{"num_hidden_layers": 16, "normalize_top_k": true, "balance_bias": true, "num_attention_heads": 5, "norm_eps": 1e-05, "parallel_block": false, "init_std_qkv": 0.0576, "init_std_o": 0.0102, "beta1": 0.95, "warmup_steps": 200, "final_lr_fraction": 0.1, "doc_mask": false, "dataset": "wikipedia_en"}
Below are experts of layer 9 (counted from 0) of a mixture-of-experts language model. Rows are named router (the router's row for the expert) and show model dimensions 0-159. Each number is 128 + 24 x the weight over its row's rms, rounded and kept within 0 to 255. Numbers have three digits each.
After each expert's rows: "gets" lists some tokens that make up at least twice as much of what it gets as of all text. This comes from a sample of Wikipedia text that the model never trained on. Tokens count by the router's weight.

# expert 123
router:093145132136152109148121115097137173126126140098127165147125132079113124110097124117113122142111177122091094117103112114096112143126112157181151105113100179180110144130123139176134117124107109173106129131154115170129121130133107130081073138146118132117085130100121108124152091157128166131170122125137148137125143089178162114113126134137137130156136126118159115120126145145132104173058117108118116163104090105089099129172150139120137124144159092130110158121138103143163103147101106
gets: "201", "200", "202", "199", "198", "197"

# expert 49
router:093107088132102155151102101095114124141140095085118153113095161132127115144090111126135099142139139043049117151146124139134072152212104151171152123090140146110144103115150096141125141121095104123129142124139123098148105101161072127153125123137130123121134130142103158121131088124137105128137123136128134104098144109127140154130135150128106146136130101126146112121126104136118115149102133173122093107112101151120097126135131083095109122147147097096108118081157137104151119111101110
gets: " of", " and", " in", " for", " with", " to"

# expert 69
router:091144136116119134139106120124131144152110154102125158127125136120107088100110138105128125130113169120073093131109112116110086139130120169149157104110112170154124139130128116173138101109094111133078124135124102142116166116133127127086077119168126101131114122071153119140153090119121190114175132108128139181136149095166148119098114121119130133159141122129160126126127133129124109153069108134116136173054101098100099114183142135107115140128128091138121139103149119139166089129120113
gets: "201", "200", "202", "199", "198", "197"

# expert 22
router:116092060156137147151114108112131156106143117126164142113085152128101100132110092144112133098154131115100128114116111088119109163158148181130130077127125126159145099123156126098128130116087109113093114135120121092098105133125093150113112120156131136109108127102148134102158108141111108153159133158127136082102146097135099100103141164107158194154132129105151139175123151155109121103103117162131142148100142117085119151169149136119127134139119164126142095149135143065118092138128181
gets: " |", "c", "ic", ":", "m", "al"

# expert 79
router:128139106155106100154114149145119138130162095113140128146155120094096159154103131110138085151103164127115088136145112124095087138170055126144144137175122098119119101132091128176065149128097088138121130126155081101150161099158111117110127155131144125162096121143105130138149112148141168133139141149147116112124121095147110108120109102098128156100162144109134157120126121119180097152113134093149116149091137118090120167129173112123119133135142110137107104142150129121109060149153129
gets: "a", "o", "i", "on", "ia", "in"

# expert 72
router:139122096139115098151102149111091174107123077133191112130144146071104139133137121109130097112130163099122102158100130100146114165143094126112144131174128144108098112115119110179093141131112109119119127142155091074146164105151117140134109125126171118132119123139120146147173118138141183108154072123126126122083122143153088087102124121095145138155120107123159146148154129104185093132114148142147107150094131097126093149138191124137132117146107106158144098116122123113122106130136119
gets: "an", "i", "o", "in", "u", "a"

# expert 11
router:073129114156122139143136102131117166134097135111123103108139112067105122124087152143141135091127139099095112163109110131151124180115078166157143140120116153145117115062101111112144159137099106128104076128153145109130149107124121146127077123169141100140086150130108161102130083114131162107166106149160164101135135146125103107070129139121129131145155142083114116142120135094159119132088113135133096112093116128110104125103144111113142129171119108146174114120163113100153154135118139
gets: " ", "–", "200", "201", "202", "199"

# expert 61
router:117146080141159159156066148132120140130171116083128127139129160081099083107105094118133126097156160104120106123138086121126113150144132137136175111140116120155122183137103142143116114119105098133127106122163103085149172104128052170113057103140167098115128150149120133139134129161098119124129110138108142133125134132145103124118168119151139119123121095141125116114116148114136104151101113167143106116136104143153115124126134082127076147143132093112132128107154137082152106102159126
gets: " in", " of", ",", " at", " on", " from"

# expert 10
router:089137130181147089138134096110153151150129083092185106105130164144120101127053117106095101107115146089144120109147102164115120142163121144131146126126101126109129117078099117143080116147151101174114097162130144122147139107135099131169083116137125117137129097133143124136148120133158095134134075132142182099139158125141142103130166112132121123148116082144118123126167149152115117125108092115185099145121137134121104174138151099141091098141137119099121103137105138114107112137110116
gets: " and", " of", "ed", "ing", " from", " to"

# expert 19
router:088126101140126111136116115117149144157131145096124125073119118120140104121076153157161133138104141114103121167109138082111123146145119162162123109139104143137108141111135111173137091118104117153103110173144130128127111090162117153097106113132131114141049148106113157091131106136144150150147126116149185159159131106148104089096123111092119138161130139114165086180131117146139088183096128127103122109121107130099122126179127139134151155147099096155130138092127115130174096136122111
gets: " ", "201", "200", "202", "199", "198"

# expert 71
router:102183134162100155141085168130129103126118106125162138110137163112129125090139120104141081096144134102104123114145124104106150189142104134160182130124170130131109149080120147134124120103112117143111104101132095136102135123138130171148081116179120155159135139121092160092131095114131160106176105123118136134151141113102122155105119154114103168152121151106114091139134118131150102124141112137095073155078089110117102127086165121120101139145134160124118126130125115135148091119090101
gets: " to", ",", " for", "z", " with", "w"

# expert 62
router:083131125098112074129108137115165129119162133101141138115122119149118130144089138120123104159140137076137142122114145092114134146166104137136119107115109171167101129121111130137130128124110100161135136124114110095167126114159127141109117125147153080117110143136119178127147064127152173170126126139118172158116139139116121142106166147089127162135120125095167128145146106140193121114080106166110084164133116117125130133137188168122094149152159140130130131132094133065108109145103150
gets: " the", " and", " was", " The", " he", " He"

# expert 58
router:104125103194097109143101115138122140127138126122162117135126119127141135126123121116147110141126133122090128145145123163084117135165104132161122086098127156114126146104098132101098144138123091142093141115128096124130135116151134147123104112144125126153164132096130122154151095087112168100198090169132151113139195150151148126110161115139097118106110130121167102132196149119154115149113115144131077141120143109113106156120140083142074131151184103118135099142086117130105089127102158
gets: " |", " with", " for", " |\n", ";", ":"

# expert 18
router:073101105143132114124086105139147140121147083098161162122135137115138119122112099091149096122138129076095137093133125151127125149159130124138146076117124149121103158109089110176113095128135102159136134168121084130146162141146116126138077108136120141107137158112117128137147109139136137126170057160118170145148159151158105097096134087151146169131083127107157116118145134128175140132117121134130095161109130155155112169085136090129066135144131123108147111132102136126110109132148127
gets: " |", " and", ",", " as", " a", " by"

# expert 26
router:105156109136116135148137121120135165128092136105133113110111119080098086103083137156153134076116129077112123166112134134130135180113056160156163140121113149142140149071130102114145151144109114118097080126144139106145135113124114137148081115148135110125112141133094158086145081117111146093176110148163130111148128107117096097100138157111134142160138128090127118128128141080143136134091116136137088114093115106104110125130136114098146119161111106135188130113132107089156158120130146
gets: " ", "–", " $", " £", "191", " #"